From a checkpoint of a small mixture-of-experts model trained on Wikipedia: 792M tokens.
Below are experts of layer 2 (counted from 0) of a mixture-of-experts language model. Rows are named router (the router's row for the expert), gate (a neuron's input weights, with its number), up (a neuron's input weights, with its number), down (a neuron's output weights, with its number) and show model dimensions 0-127. Each number is 500 + 50 x the weight over its row's rms, rounded and kept within 0 to 999. Numbers have three digits each.
After each expert's rows: a language model's description of what the expert responds to. This comes from a sample of Wikipedia text that the model never trained on.

# expert 16
router:525445535474473498432522454513495500543428509517550479562412498499462530577447407497453428558572533406406505479586452477530567541500494520545443443407572447500550536485490590492492528505508574580533458460507445438486589503473574401521469630515548445517525486461477583452516530437531411521521445461484477474440537487530437584458479509504455579483446483448504420478508531411470488416574
gate0:517463456479464484554547620484463483521598508466532409460597448532505479530533459526472526495471508506570557494456525487488471662496479566453573634463572580449468512448467535506539505467573499431507583496480520515481477492507444487537501464485474498550506484491488457453466540407475495504523521504569572586473419522473538485535524401408488496467499550487544459429547541632588508556462
up0:579471466606449510556594528514480527592491438545431493494437490489484553546479474442568559485517513502421489436519391499551417552456444524472528529486524546514544556475498537447479518441490461521458537477491471492517449466501531480535519446559482526614384385477545524543446323533527434531586444511532512633491507503521426536527545440554531468495559525470510406503431523515521444436520
down0:572549428409407508415507475333546473556459382507546512543518463518443504516535452533484506487534567550485441518604362467526460509409488539533546525558545556499413494539467500443473438594539454504485608536471604601539515519501472423508469470619497425486448451522527563542442505543412456479495562518497518452528514553509461437516545589499500509540484490467512500438513484530565536442462
Description: Month names after a day number, and periods, dashes and hyphens in initials, decimals and score lists (A. A., 71.8, 4–2).

# expert 22
router:511500556471436496472562457479511583478447461460420557536454495511534417507508581449386490507432485561481462529442406551444565438461455571487556451483536544527484525530499511503509472414499529560445431540532442483525510481460450572461504468616424604504521396516440480550485551476465549516466400425539545536563544485470520599610576564497438510565489467563429541536494492407557435510539
gate0:475489496511492478477425449408497455454486453565465516531590525450470493356484529513546446404537430560497494592485514525442538473529479503535479613420426439488477520551587468505425511525517555588364423466520451464396441577519481509496503517535566525495521463532506454467469510543533583514511550579448380466461466461490442522507379579466547475421554445481451473593587518564580493497540
up0:507525505550486560453511498567539523575495461480542614476449501568570572475387442505481495534514602611500534418482542542503463430623527554423447508502461526510558453505426475552494450516528523536475544607508519511490515423555505504488510396510509483432474527591514530441504429508594475566564534549535504524526531493468464501432473475547498488397547509599465587495636396536543563625438
down0:557433423473539435506525587562478492551550540446540558500406481590563538454523471559525437502567555512442448586497523423538468473483411486497492519457522493510447452574497432547470629467573483531494533522507509445463580536510421575566543511487468543528431616438461380466555532435479545470477545465512561461538411469508487431506477493518531512574557477481541519370517442534488499495473
Description: Table cell separators, plus word pieces following M or R, as in Mar-ch, Mar-sh-al, m-uch, M-ort-on, Al.

# expert 1
router:541435478556553526522418593460570514463443476426452413525418478525551484546454475484534615470506428452520478479471485532571494496558501416541524576461551430498549517411560523547505432500536478461454508454541495500426413435476558527523543555554424381516532485446529426534541529453475467493423430489551517493514498543526451464416574418557432564599602571592554469412532565442382497516471
gate0:572494468583576480504478530521521546456514539472447501541588618529490482553483505467511595533540492410506443482540464550457524523474521458566480553443418385496574548478524507549379514470488402482572445512556563493538507468373476446578535488481492485510490531474469555473568480546492487575512497519478412444521437489595499476471502496468503550511549615491511463479442578484428429491490
up0:507468503492565558505449529431486496447432474460506487482467443438552512461553507548493582521521559532504472513456423471462450436575408407516503515464517510555462561500490521494616570473638605523484543515505435458444474519579525468520466610536477476572507476555569523444527563567552520504554628496578509468581534455569460504526425455423581520510444507516467468568610456494406516429494
down0:384509581598461454581510557512473479536551460562616504543545425558458536474464487469424452510592502423498473464430586524574549568486514467370537496573415549556428500522445490500563539555465490460600452472530562452573574519566528430606574571534557517462520519477521511455483505531371469552555527517491545478424580465448406533568466486495589481401433580495490487421528486487500582555440
Description: Short letter pieces inside longer words and names, often after an initial consonant chunk, as in quadrig-em-inal, Alc-at-raz, Barc-el-ona, Spr-in-t.

# expert 0
router:435519517475550491527534486456498485464501598517555510567571479477495550406528464506467507552560551544473482526522461489457509513554468475546449521477385547516519539521556482605431463563628406487402492522508474495421499612554489568474583578469436437502542498570484512369576568448555464525546602643471464490525483472545480429445453570519508429538541526477508470518541439448504470452528
gate0:538426503590520529524482542579440568477477513437551471553521503481514462495451445477573562462466515584562501468481550476545549440492557547604540507499536446430471525494466398489421492436522471489453466602491482425524442472401436513589506527541440537515439503409526447492443426435520495489475452574528602494583535484574526548491551557454491559527596552505540442450512416470523499571505
up0:507513408536431479526575475411593420479461596397468502466552520609480470500485477613563544486539477523563597509529495476557542493494610549551513535578503545605548449368542398450494483554474455516517527497461538562529441461533426470472580451476447514425484416537470438488405520510521491447449468528521444511519593456554480568437476521523475541594539501549489477432475547592454470528465
down0:426535462460476500499405485437454430488428545535473463499518525500501522434551507541479423370473429508468518465476466484479633643473480491516475565488556474379590542489585620449578452464472487519476456470465506518483513485567515480508461526559559553440445446593497478494558534507520501485489487565501443493543592563488596576435580488445483535540454438468411523442537482599479430545507
Description: Opening fragments of split words, mostly single letters like s, p, b, h, often after a hyphen, as in turn-based, PT-boats, possibility.

# expert 31
router:482565491589594423600460474540510565529654521434529509521481534470490555504557467454501439479526566531426448458583539415541451465511582447479489494570450441530526473478534496473492446544540472508556493504474466537426473568394524538516505497410496517490518550478513480470504540429589428599573556553506586476531456469469531475464459464478491509481516520438462512387514443489549530553506
gate0:419509487507562559450482512470465465532574489522367453461402425513516491484465494452546542500439445598345476447527475520522535472458524497588525483475499450516470501433631418461388491481511530470418482551496488510529417529422474493548455394530509511482439529461470426554457464541562529545427580470346576604481477455549435525482499539480496558472496533467489496325547511451461470539461
up0:448487546395464436449463445468401505534453439459512504453466489471553468462451495488506576550443565551479597442549473520591542496445589535555433552431498482478453511482452384499530517450448457548466433416476473486539492485487504506501467508595536537502513532484528524536487440479499526521573446465451572388463527531472551479573474506502478564520508567446540434536460439481503467433453
down0:474425561569471484536455514504493515487541510485457515601418502465533563444444446540483569474545445426454573471465384517491528580468554426610647497487527517504475556519517564531486470544487519358501530447438582493490515498462408482438517464531435568561467464493541451525425606474482453484439508529524465521494484510452490476507638567574473443517515472482528412456584460508518545455623
Description: The word to, common verbs like found, used, known, would, and early word pieces such as sub-stit-ute, Gen-us, o-il.

# expert 14
router:481504563528427392389512463497446544429536504524541525559539516537561506478500426501507485549509572579513444533412561532472516545548629536454506419397536538599497449437527372570484451453497461543428409496475548417593563541450508493578551434563462483481444460464522509520420412528475530432538438509463513544497499462442443454589532566498484595630579473462456563531486490592502445508562
gate0:407502489518447520602505583454529470403449502499426447560463516436413428471471552428515572462438491495518425458526446524434569651506539527486495459512554504514517525506497580515491478476591485558499460531557502479429493496541468558431471594524397392482532526385499561539519495509431500570432485486602551570537429535519508491507528477488453574536454624458438465423390538475532498532511
up0:534521498447564492388455529509420473521490523490484462496462483477526550506499508530573560524552516513497485486489499514441484542424588358516511485561525467480546586579485526569532523585499474464449465416433441475530510523595496581507485580568455343528523451527576548423519486472522488463479494509537432516447435548466538562472527506528619508584543501497564508497458533437544404481492
down0:480436512509596463522522460451610426428529529462561464490515478487521492525519521519456562605436539528622545498483497366457472428544470525466541464494562554452431517489469469439465488419577547456526490434641553464428587487472559469503491469509487543574530448508520468514513555473525486401524478458574536504472423488411462434488446603496493480551450481520523487486537451504459558484488
Description: Inner pieces of names and words like "n" in Witney and "orld" in world, plus the words when, where and there.

# expert 28
router:474497465453470420571537437468448504510581468523539492515590454515518416481589590510598452551456588563518460461481505432444563605508457577509423457527481483474491536475499496464456464498502531534495446478598459394436515511462459519467468533548541465522390465536468567446483506524499575578567489503477578514455591443467507559528445581429462515494411491455455593438489448506583539487526
gate0:455543446559560456435539534485510424544508560572430441453516525448526574630446423486495556501417386499465533571470558487442471545523468454461528516500568416421516448499460516471502503452492475537461562487512538484536481531519537480486447480486645445489456467475486470455484535531512408513462502465538496479442477476516344476594446492491559509558487554495530481439468475473486483549493
up0:569466554565446543396494504528513458471475453467485563395434498551542494452462430532500484581557523480582524410499484441606547473560530447528483474521559499502540584581502516521546482522473581461545485483574402448541522439428470516614604546469486429478479560474492546504540540524449540436466513470474492482428474570582429516551451410547540511530599482517546558567492543440514569526419
down0:574451339512493573436539539572458576459459424393424465440557493490428462493528460500443503413480539579557437469457544594543561494469572481489425469516550612509487475514551518472427383463561481474528454526491506483443579473515518333449426420413617505513560488506545452490533480448479475512447580401569457600424447600456517539473527468455549415511473441489536496477438453466481512474489
Description: Word pieces right after an initial S (S-le-ights, S-ev-en, s-q mi), plus space-led Gr, San, sm, and degree or prime signs.

# expert 12
router:481575400560481556551496538409512496491410572657567530451555536434491544495530408515480496488569489442520447517553481487481533423510530416563478566564507564464527490488620470517604491543553466561560564547502521577538529618544480581432452518453536503493604552543402527414461557491513449455497602553480505519464451464541492560411456584527561495532570545549430566483524420475448500443516
gate27:535511471459501556571538576543564474477552537491453489491540448423534451587553495495542596457524404516449467464536538489455454520412485476553485583418460530434470492595647482500465490533450504477453466452436582446627529481484447492512551528530539407511517427469540504518518426466503527441502528461485412507501530469542535567465484538526408460432507524413445449523416471508552503447462
up27:422572458477484557402536505482462538550465592537466493463512515467446534531567549515504543485576538545517486539470484428544383503485475431548505530453503518464516449516541520488502475602475498565391435597428561465548573516591500438439494602419556467467539519557527583489457514534490521430518574472559409536500494520491500471597503525525530502508515466415521489545479415447508517448587
down27:430543557547524527379558426453421508442536426418452602509524538374503507443468595569529473423525516538507504499526476493469513524569460501499486524541511458552432574471485563548486547512531518540497541534596463432481561557455460524437476526542469456535477537506546441505432462422574497345512535487443420516440520478380463532516485456538533481537566370564587518496476544497522466523539
Description: First digits of years and dates after a space or parenthesis, such as 1995 and 2021, and number words one, two, several.

# expert 5
router:467561525490491528429464595495548521512457394578523486572437489519505501508446497476482531342463490502474504561498581556481522505393478509468530499555569502449486447442514521463453602500455519448583468560484468468478499487428417487501503527457563492396501513435609516572470474450493446457545533444445497501477489481569455538377551475532499515422495504500531520538499505548542512498453
gate0:497530518454465539515513451509506500553518484404380539547436497478568546541524487515498527520467500516586498551519480453475563544474466397460465538520474508615541493465456529467468456442473422556549519548460591479586450556531444495563578621440468452488493461453497451419463466425493617534512480480479510556469532523507557478554505465523558558468457500445529520477533403520395487415502
up0:578516467463433585498473506485503496428546439512511482503467549451487459539429486475492551621453446550528486509482527526533514574554545525528491525553495518405462385352551588476544504505525454513527502587433399521434519476526428473469508542410490493459457565484488519451481477527410439499531461476548587508484491512498499536453535479445441444355542571522507453519446506580568501405465
down0:542563568533521465468546648566506462527485521541486517513489489464462454617523567435474420481546482467518516509535520560529588492433504431544500477490380481514464446556469558500531440499572546531532559542528472453520421494563587455601562526474473573541443532465461519506466482428514564492487484444382463569558416426488454633528545520467485484523504535527480464519491480554510527483457
Description: Periods, commas, semicolons and table pipes that close a clause, cell or citation, as in "stores," "USAJMO." and "Independent |".

# expert 23
router:396477519510437526455480474552410534517460469436526484523481455471501462545399521513509496579422539619478520548456487418500482473543471465564549484433506479468492373473563437571474415428502564493544489482560495437433495480592562517517420500510466517576458519475465518434463490519632537458471473601519446475497478481419559520513437467440535568493484547562471465557518337353459443500592
gate0:535459479492470499548469562466465523483501467599443478587539454559489435495508482516572417463548513515431555512555501484518476401494515544451529509500509475491512461501467446481521491455508457413557537490524609510482520518523472477514604488449478493543395465468499545458409452571611575512508539483527477537482544570432531484508510407524439538474542564461422521442476501519505440479531
up0:494456464391454352548534515427519510484522433474464519432518507490437512548500525476483432569586508495466474505499514538520444394436551560448449525478441537505488421468548463522555495508448414483546495504489564488452509499501441569545572487460433440414504455528395584507473487576526564466509471482656463523480567560490495569605545505556522511450521485529461474484476460506507366601595
down0:497475503497473450584470513427454542433518466537438568566479506433472542494517532529556519631439446581465489528434556451527434531478495510525543446511458466480509477557603611520526453512456527430554498483511576522439488508513484548433411492448494416521558536572445441553542510519589455532540481472547529422527622430550526579513437495480488495456442536508545386524489484468463432446465
Description: Digits inside years and numbers in tables, like 2019, and pieces following b such as "o" in boat and "el" in Believe.

# expert 15
router:460531547516558514554534524462514499527554457475495550579440440480377455500409538481460443524454483460547529566461524559481474564495444439456537554460514499512477500533495565497496508484492484513520569535465475599469484479496406505525470452586414454598468506502530475449534538433547477572504592619465433429545413541504538500471509412484425448508529544540479455494441456367564480470499
gate0:422491528434501510547570516474477480588426426372491533537522517529525494564471534497387498496433486512470462575501410565505467496439430552438535549518584484486484492538451536615558478463548520446545525493577439523528449407494527456394512403541422616496489434518465418562568544520510457550521451394450579553554507527470430490537497469467452485458471471484490432559422502514467475477490
up0:375541548448451444581476468496474532490551362467532558547588499539534541506456422454531484503439488471437489537445518563462502575549481539480478527511516511437448552418517498466603452496540614474567587435480521445631454444561607522388589477527468518468468473426519495557551502518450505538588571557382554595451461570467542514485444476514425516478431550554419507502503491554473485510547
down0:499544557484529453484564516487402527469414468468505559523474533484505455401530609581476436537485460486609422504506508496476508501475454502511438515438487567535557620483523515532554484511487504476474499501546515382466506507517515442529529519497445479456509537526415476496654455485592474554501433420456507523424589494528567535589544490487494456594570508527505478518335491512447491431505
Description: Word-initial single consonant letters, mostly capitals M, S, D, F, G, V beginning names and titles, plus middle pieces like st in abstract.

# expert 13
router:473536596474565581441556459526453538512429539451490416557545473466493469441404562534472556585542522617529571507450481619524515465489435487544464530497477532473531444560573519553579546449527450586490437516555458445497576562526382569469490605578477437474502467429475532493552509525454507424485465453521458474502531492481528540484506488549548533557519548609511510516499479417554440454523
gate0:512471549532453531558473458393500552521446517526563454575564502431450464480484532405499492467542561446478403569509550555535432564412539647481421503430421499564453564468472505528458470448498512578457410539515552516479462580541449526496490471510407485495543511458518560523428493447567559536467582522435455472568517461507618500487508562564435505527573509546489438554512537549471522574565
up0:518534512379535500446504523513490503426541433534506491458552534547506575425500551474440485553532513495465503538536433428422401475528533534528504475445484525445499581463542522465527512462520507523597497506575448461508478527531538586468527588446505535528530583530544564533486491510464663373567507413521575503423520506436528557571590551478591424486446407551498563451527526469583424594468
down0:542506427475471572545428488549416513501451489431459538476522461458477485469637467538494537418491499564510523466540518528509449543425417498487461522536528501465489498503497485524496517435577446609536558475585541506510491584550526489534491511402450407441436552526442586504589464543509489496456574501407602553502490523397534543500427574509410515539346500451486556475483515504536503569556
Description: Space-led capital letters or capital clusters that begin names, such as B, P, K, Cl, Sc, plus the piece right after them (K-ier-kegaard).

# expert 29
router:513585523521596558390503482531476508581595484525507442562431536504493505596445489562518431567493550575557482489572467507592545499443549507444463404498529442571477543603430571471532455502452478566562450407455433523569552405479543442623493544504496547473461543599352431585547419516489488557452419442463457456538530496511523488619516546549461535482506449475544531513470589436598518522522
gate0:548506473523529538517528484529473510515404501576483535480561505517495537515506486408581457473494518507585567497476507512402582485459522508545469508488528458539559511577479468512506521474540431465608541526497525502425554560457470551466474550498471578566516435522543496481499528521434508542454419483467437538462478481638451554488474536465549525506543480549549510482540386537557467495447
up0:472461498438531511525548509521556547425494633467573500545514497586460464551579489478494568432446422564550575511542496526596468457477479546467460470559412508509528589530533575434513460465541562423454499438541567622532542424525479419466525458427483583508461509555590549460490404485577459442496561518522483480453482520469372463400457462490600552364548479503502419443481425474502582600533
down0:521528518527425430520529517488432479474487453535408542504526510533458505523419509572534416470544469465589525496483464482476555453416459532539450476495597519467442543484506506528484526538466637393473462554456467485460502515475517505472413519540547415539489429472521430486605524493434528570383437561502527591441450615498529431566427500535586518535423464433528497444355483404572521505461
Description: Initial letters like r, n, m, c starting lowercase words, as in redevelop and militiamen, and the piece "ant" in wanted and dormant.

# expert 17
router:496458346476523619523432592539514441544402493466550522462415445540544534500508452540484460423515438433548517504487449550445496384509480553463495601558441543400490517592477479568510589506504511444456478453527524611474471478506518506432477372412519580463530482549486418524453501482444462439454495473476487445510481511575461493524581428593488535501506419592599570438507510555565520418457
gate0:518462457488469568591459556449488470462484524484456589525527559495457489485421526454541524452531589472424507505521489449405547497586474500528438523591392446417568519437489432402506500497511465600521493557469500481588403419511407483396452567441487360458529600603465422452413550491557414503406561581478501473457542520547556493493486530538601549546597494556559468492436431477491421528395
up0:474541562468527397432554512550455578457486451507472491503431483529511453436555632453537483423456572515518553525433505591473486512510461507509500560528525401553532532435508546518594552445491501446513482511505538452553526529521451428540511478458493467454493404490425460483466450476513531575482409467437601478493514462490496458538414506466516590493526465474561490506502480498520516482537
down0:474493472411521521484489543535551465428486489515420437565507468464462557475562449532533623577439528460413586510434595477568368582561470489509510495525477516514501505501463569407443498491496446484472478563418530479481517425531481502441479443503542577509534437468493511419355496523489460473553487529604414508535442564609432530540536532491499431416479618513504509496476567475518476454433
Description: Endings of words and foreign names, like ed, y, ly, ised, ć, as in Martyr, Marathon and Abraham.

# expert 2
router:503525543475462567527559493468485479487569510534399560538436502522450472482479538515559458380487517481458493624494537463522504472502472479408557427545393369474396412526443499501434469489515442510528589565534573477562545558469387426462495478419513489434446533450562549501607441462522456592583507427443525493483502493446558495543619521541516460463492426492517525440506478561554531540466
gate0:505552531521524523481619469467475506559522499463454422458399401516438517464539509550474527509511495437500508437462631509544349556498568517589438587535536485393521454483543549405571521506555518490403557537484546507469461535524533496513477506540495452444548562531528452439479513500609449411466416392511544528509520515510531524452565572490502424526484488462445578446526492479502484585522
up0:494476476523452508495452539430545469515546500467486531382516519399524464585475455550530483564406490542484491552463399643499523477545538488462586492447475483588531464545477462572503410518520538562483492438524483556530548468576559510452511411546479577494479505490439480480516438522415473496491473546518489553505529461518426370547381471477454490481567456667577429534538497532462440474502
down0:483490525532500402499436470503538450527443481556495517523541536437600571515479460550531533487533455601532474497469586547509448479531520501499490491489437529492527413501450564525534531497609415498412445408440526476542519556533483495541456403599395445459508396480457502433502494510478493480445497545476476456558421461492491478493468430549492433440535627412546498491461554547475480501475
Description: Line breaks after sentences, headings and table rows, plus closing parentheses and quotes, and the "ography" of ==Geography== headings.

# expert 3
router:558459445480459522465473570484565457474386597556487600437455523621396504557562488514550485445529432492546414506504544520504455509432536460479560481558436488512418521453479463518443485570433510479484513498501529612487470483461486516542484401474551548555476573550608494541518455566516519602453452538455485528563493514601425489473538455462482435481485462432540600535535521574465492496418
gate0:560447428513419392464521413449608505497484547560460491495405491548492421495412422473391491506482520463539603466489472558429492489477418425544645490464483544613644486432584526533506554564538509515435486530524510499447407505507466521533602535567467529511514418500509530456468608530619436464413522474515507495545488472508544614497501502540522453461471611503477440546417486376484531476461
up0:432436542461440473551503521474581651565541493487533561500484534546456409420523545449450479520424518548469530585535518494556447473452467421479431513527547432496574439514550588497507525468551518500419441551479477482467498391522541506520496427498343542383483580505554529506478529494479516513419437538560508556535570555438567513495506449507479460476532461464464523478439523431499567498517
down0:543435607435467427474530423597519535482426544480537474527415457565463571474503516506468431595424539472539471572429502504441511374489499483460542506471502464551498516517466579473456373531570578489592456427446537391410445478482440472555606537519510479459546587509467546530575519522518517419522487499512488563582485427587589493515507479573472532496535506529502457460434509514532515457467
Description: Table-row pipe characters and opening parentheses, plus pronouns his, him, its and word-final pieces like Staten, Argentine, client.

# expert 4
router:443529420520470498535528482458435459616485495504526483444527567468534471438526519458526416499597560444540491423426434540480488521491515548428517501615521504478562401521409454429565529488579568479578456531505612499482540506527427532426501518509524491430527497464442567452468482571492559419514483508518548501444553480494526540455450545478531541458404457542406536522446458546546512510488
gate0:460515526470557493446502574533643537503499507495497494461560462539492480551495526443531593443530491561515514506593528492538450487425473523460471535527474396413469497578490525566509519498561528450551503447612494549509450521469490452374481533467518516570430483441499425514481491570540459505540501530462472493500532543514447593492458476503588547457482568407530563429439585574495470532406
up0:472447479611503450558510474465498463489510471563570614532517563527369488524446523527444500530420506456443503475445529510529534523572591527534435459459478519554493474399546530496516441509503451573493483563469587497501445514551483508537417533406457501373495524473576509508464511516568577506387473468591391458497473514587508467460579516493450532583548492593463427498570415445486508573624
down0:454500532409563494457484430470578523481601475428532507539476577437436512380526480491432375490463561402477496449520524566489469424527549544513529521526472445449478526576437518440551562436509491565536466543480520603449560493425515558466469511510549543497531561441515510537467540469573497555437622383461488514469488445428495456481411412444487487470503496575566468472515578491444308423530
Description: Single digits inside years, coordinates and table figures (18-6-2, 2-5.97), plus endings like whist-les, whol-es-alers, ro-le.

# expert 27
router:502449485420439438586496471475437429582550589514417484481630484437482593452555438491469501380477524495467543468527535450462422595482530484485541605527495633461492470500483521473459439533543495484530519500441491505451477531606583474426461519466548551480521486524574543528591519453508461547589595540561471492424485472531575517540429499423444486426534482409538503548490539568490554520538
gate0:605455460499588543468544469440498485532526406478473518538508411518526540480508462482496545545355466411434555476484474478499607510489436530590488548503506457461592432458564473606458437508467532442533556571491475526487443491462543495486543412489501491503555446595554491528493483519530521440391566523527491536556443485497597392387519495431568458563365557524542511472482510524335473496573
up0:550540455462448520474493578572532477440500564551450571506508393505584499465537458493470514513430469476482451475491568575474467514418529527468495579483556516537482479510575414642446504545477463525539440479532430580547451581545489486567512473531505507599485449545496510446544634423450570456418498556493498501447443521518522472573465389483449465500590481555499566555564424568440492507459
down0:416418479465438529463413506479489457519531577535476528444566506507489528573510541468467522434479478516550589547530446523547397503481460465443505425454440540495442515588501535513608476504484434525451486532565424550557486468471486472598473487512360576451476458455667524540530536495505520587613482479495456472469539477480526501439456622540498636565505467414476532499542443475461508424476
Description: Function words the, of, and, for, with, that, who in running prose, and word-final endings such as ing, est, ious.

# expert 6
router:534444547485408517494567510579482513511531544520494517445583452498552443529546545498522435527541524503521500515475559547506518475419436548453477512622573500471492508558477481414528518487522532439399519513444510537492516475538487476468646403546550575473509436549504538505514570577492482508531564439468511592521502465450498514528481544444519454491473495458465459457486567580524475531553
gate0:504477444552552441482492508442458509487440500500455488498551512523394497510480483486531537468537490516522507489492429541511435527458525483530502467490528445401545467474478494485511520494568468529576457481537472457541579546523406556561536494453543557443462504478466442585564500412441468507438333515508480432542424543483569499501445451464486450442547479456604515493547514549522559491491
up0:473486531478561526479484550517501522628554407506538424535384468519558456405534498430459476509529458554462430500563501442513479512557469400374453522553550530520515567472540528472543580574510532484522544526517548433491420522505482480465401467420431514431534592519543435426481449534529431532467445516452501468403526414572474484453556432545575569556519462553516535469527539512509526573461
down0:500529566502520569551469570494593463491451627476442451532461508553451511513482493491496508582447490478511506529554473447469461547520643489439555478543507512404486551475427490517432411425494426520489537523453548461518549530439461570436459471504606482619505519506549549519607498499530482431564499521450483532565507463564461537502402477518407558480505559523544595477512491513526470510531
Description: The preposition in and as, word-initial prefixes like con, trans, ex, re, An, and inner pieces like er, on in peer, aerial, Azerbaijan.

# expert 11
router:463496498468489436567602481513481439553593565469550468533574470511486500445496516492446470526564520615541606558557503361546515503531522561498506490428422450564600527482501479467496543473553485521498465565416602442516589500454474501535522449473507553526476521514504563413455591525601485510465554578479478515445549508451589424575495478463539463505537535523517394532525513507489513531521
gate0:511610429520514432612605533490494540494470514471434530503462531564494499557440488478477550461529437426422485528624466558449513452407525471582527598479520394493530476472475406478460514521606434485530540497568554477535498475494411544361557502442511428461439457483464451427512581465503430515489534579516461542534541570422557505508506519562446510511541553458489479487498521575493346515488
up0:497552439497489515444442525509530486512467478431481392476502627570477427524473504551545514495538483548508552602403493487489494474518497566490544575529472463523521433485463437509529552518544500508446487560462567577598561460506486583507514478445477504551491456505426501504555530537518406510396474552511452502475524554449539452388410532450577501463557575428553503555463479559551548514578
down0:500512552486561451532443416526552450438381537573420607492535481628490535603427512603495516505493557459472540641385442473520550448493524579518430487507551588550429469578480492509533409491545447493577524496499539457440445398479485533444444514450465542503474556542427461487529529517532506557569521357486500558515496517474515522430510401474541517472584496489424456485529460437452450581520
Description: Short word-initial pieces like t, p, f, e, pro, often in infobox field names such as "Ele" of Elevation and "Count" of Country.

# expert 7
router:581456371487516522512496498480489528492536495476413582408477537537553462522522575497486516444293404437422573458498457472501544482428504488404586499580512504460479538515471547428507526423490542431584614454517567502571432420500529505525475425507552526552429480472502487624468461550527512544532428450512562476442459529469477617508575479502483497511403490452525506444493586446537508511475
gate0:447603492478554424514518601448461445439460506542536462519552419486500505514507509445535531481468454490482488503475409521543518515600553537503517543516444493467578509487524523462592544524533546523400496478424487483404487465533539449409484512489447384526512593495511516523527523479481507631530563520420511584533533494547472535472480464554526625558489501542503527458477572464461446387426
up0:526522474450532506437551497590443463455592512452474535520622530443540494570454444515472413460499469456498481492449409484508503594532502599436548440547362453462578529439502483503532471434520562418583443489533487456587540499405488483325549607551453471502531478524502458567523504471567612503572496551456471498446551402532540595465579568508520492462504518504490570471456468476524436525412
down0:465516561556515517477493448552462541495455430595492504526507392495467525497462442493505402541505439560536455575456534493491488518528567520481506563521515525609560496526456453480549475471523527523554512517477488525522484531576456464545566552557502489410485443554598507453460547422509526478486455527503565478533569639543470533506569540531535516447606511467420584486432416530519603550535
Description: Common verbs and connectives such as is, has, been, which, but, however, and final pieces like saliv-a, Cinanim-a, similar-ities.

# expert 24
router:446559533494425503441475445529492476607399623590520362483410430538508551447515456516458478485612554520528562466560570465457525474549521535569482493566562564499471449508462504529507505572529463430484443555511531501440566490598573549550528592429500549479498573533497511442478513600472466459493526473530459535462471506523500414464420525523524571480457524543560495524429527461515501476461
gate0:505452471557542578515454559516447498469449530513458455515491599512379481521543608540544613418562567485556584477549476509546567491555494502538476441441533396477570441545610458454444547504583511545523414586479544512476536447451471562521502447518542486435484419504424479477498536475603495511458466474554527478382463485563525478566535561612500481452515426527530512477522580534492478468392
up0:514484455539473470567424535526531532471451550572480442483356592560475536502535476482467516490632545484593517516523587472440413518592506503496597518547515516477531538442534416495528374491444504492519543512461458538519466569552550489573510475381520524557522577525452484433444555553555525416494491520564476463543423485498400512550489510401551493433563483471541566504555596490533465476474
down0:474507484503516503592401412491516494528569417426467536472481440467506444385493508506548438545524576490511440390430461489467561381513535517450450414502526407481419506497424464582476588539434486610514461528400500512538527507569539540528547487510457534552494553491479479396457481524504522420429552561487476514447501494493427484528484476489576424556542445475407538454452538529436478504529
Description: Line-initial dashes in infobox-style lists, and pieces inside foreign personal names after an initial letter, such as Óscar, Osikmashvili, Xiaofeng.

# expert 26
router:478586569453446487502514456562512555427448454532510493552488558368524411407539551565410526510523447575466495502476530534550488570589548480555477478358476497565466494438459501399575546498462539548472446433424426481597547439457575542471511488632474385570531553499416472518523434438606519516555441502515462507558546488397537529464485591540420443508588511442487384655530477492442474495508
gate0:488530464550488575461578510518573534499549541466473507531418538488515517532365523516460533438509515561456602474482476488483453613533468487433519523475472455510472462498521467409515562435495531487462560487402547493502585495444450446474566470438482553524518526399441570505504508533490509525547626531471540579496488485513449592494452544451515490466470537449543467477591544574464507439481
up0:594473486506508595559505475421461446462562447562455493326539544442458577506589512538558488550532507403509399411567405505481560461462585548465548485538499506425477568519402484497502454561449468469514491550441445524598403492499503548519436495523601460402426508523451442477507556440507532495518493564548513459467580512519522450439585538576500565507508526565495464465561555406593515556520
down0:488558488511566450632596541425471433471545479527463547514427506435524510566567569527485547487482383551362438518570513400411448500512492491481534500510477498459575552542533520578478464519540574497511520443490509486530422540426537480491428588394511412584539417503555497533619438412503455531496494504546580494508503506508590458490492626509527439503523446562519574459579484554568514474500
Description: Vowel and short pieces right after an initial consonant, like "i" in Violent and Vijaya, "ide" in Video, "e" in Stein.

# expert 19
router:564509528574572421512603460509537563475586467447524483537526472531459476508420495533517579551501465539406476459466458523565513538481477517485501500411551407535612535500426541560457539476422479599457554613552482531492430465525537491531518458551414492445486440466479462458541442569450586519562555513443551451519523496526504518429532462424463411459485491446489440547456501485436476550500
gate0:480415387550470517515488563477478418366367553484397526453503474488490513446408572475574484457502465427465469472441496412514541509434573501557507532439564507490501526458514457400453517463541511521475485446392548546596459555466406550534470517533442384481529609508509452551480545455495532517409516478523450476532461634593502535565567568524446496483553494555517440470506574506511454524509
up0:492511521461450556463585530514483482483563463513515522492543542426524581508510554443529448502558472475507424479479530443449439486356474466524505478480492548512563493472506483432475460502544509453547534513538542524488487479471490459453552532460426479439598499474570593500446541421575516407509628535544473493515428491513514534527482504522531534453532380486453542547464513477531520473606
down0:487467463376535515495517561558528420604558525457494516580450498479491528501519568499474483402493514490430468408457477463526505509512550540538398434490438429475569505486524468533499523517498558512514513504532492460514438538385466505484511532432453575518464499574562525457458540477480536511552503522463380373386537542429535492508511498475478577585471457546426521566489509484461468452528
Description: Word-initial lowercase pieces like cl, un, mod, im, exp, and the second piece after a short onset (pl-ann-ing, ch-ann-el, pr-im-arily).

# expert 30
router:539509444486554538489435600457496500469470477611459566428432598471478535426541440486448512523396460505527526457456509522448524511424582410455463528535522402549499525520545488413566571506551579552480488435458561498588521457545559452486537555456516524525509567565471466538447437532513519415420515407515457493426480487491445537580447586513560471496394434432514531534512476523539543505500
gate0:545586441523551453518493570436586454487477441499481486509404561573456574483504445442438563496525518442488574555431553542373494488491483484430561607484504578477491475438472557478534549572518445530500525588481545541550470518487417487469503528542438554517490539536481465483507412550498411518411520504496469550579481474534419438445534601376577390396518455560527458430481482572474473499432
up0:494438454533390526493492468555404579573460465475559544571453520551554415483425528473593555464478468508444526513477465488482501512450498535457472464527475551369493570479514553478545571422420475516530439573535522519544459443539524473520463567455511437439426440469520574515472588650478467465428504496455537431494517564542507541562539519475449487532505501391527549448548501386537553468470
down0:571523558563529563517433516505490576539448523502460488477533476544471544533520605439504565543511446483600410469550561519531492427463534416501483536492590444481534443496502534475486445558399515562532455471520403562465480496495508438503474583503439544514506480459514481604509494600488530613435372538460424624556535499490441530580508470471479582473452499591517486426451529468572426435492
Description: Later digits inside multi-digit numbers in tables, years and measurements, like 25568 and 2018, plus the ec piece in effects and insects.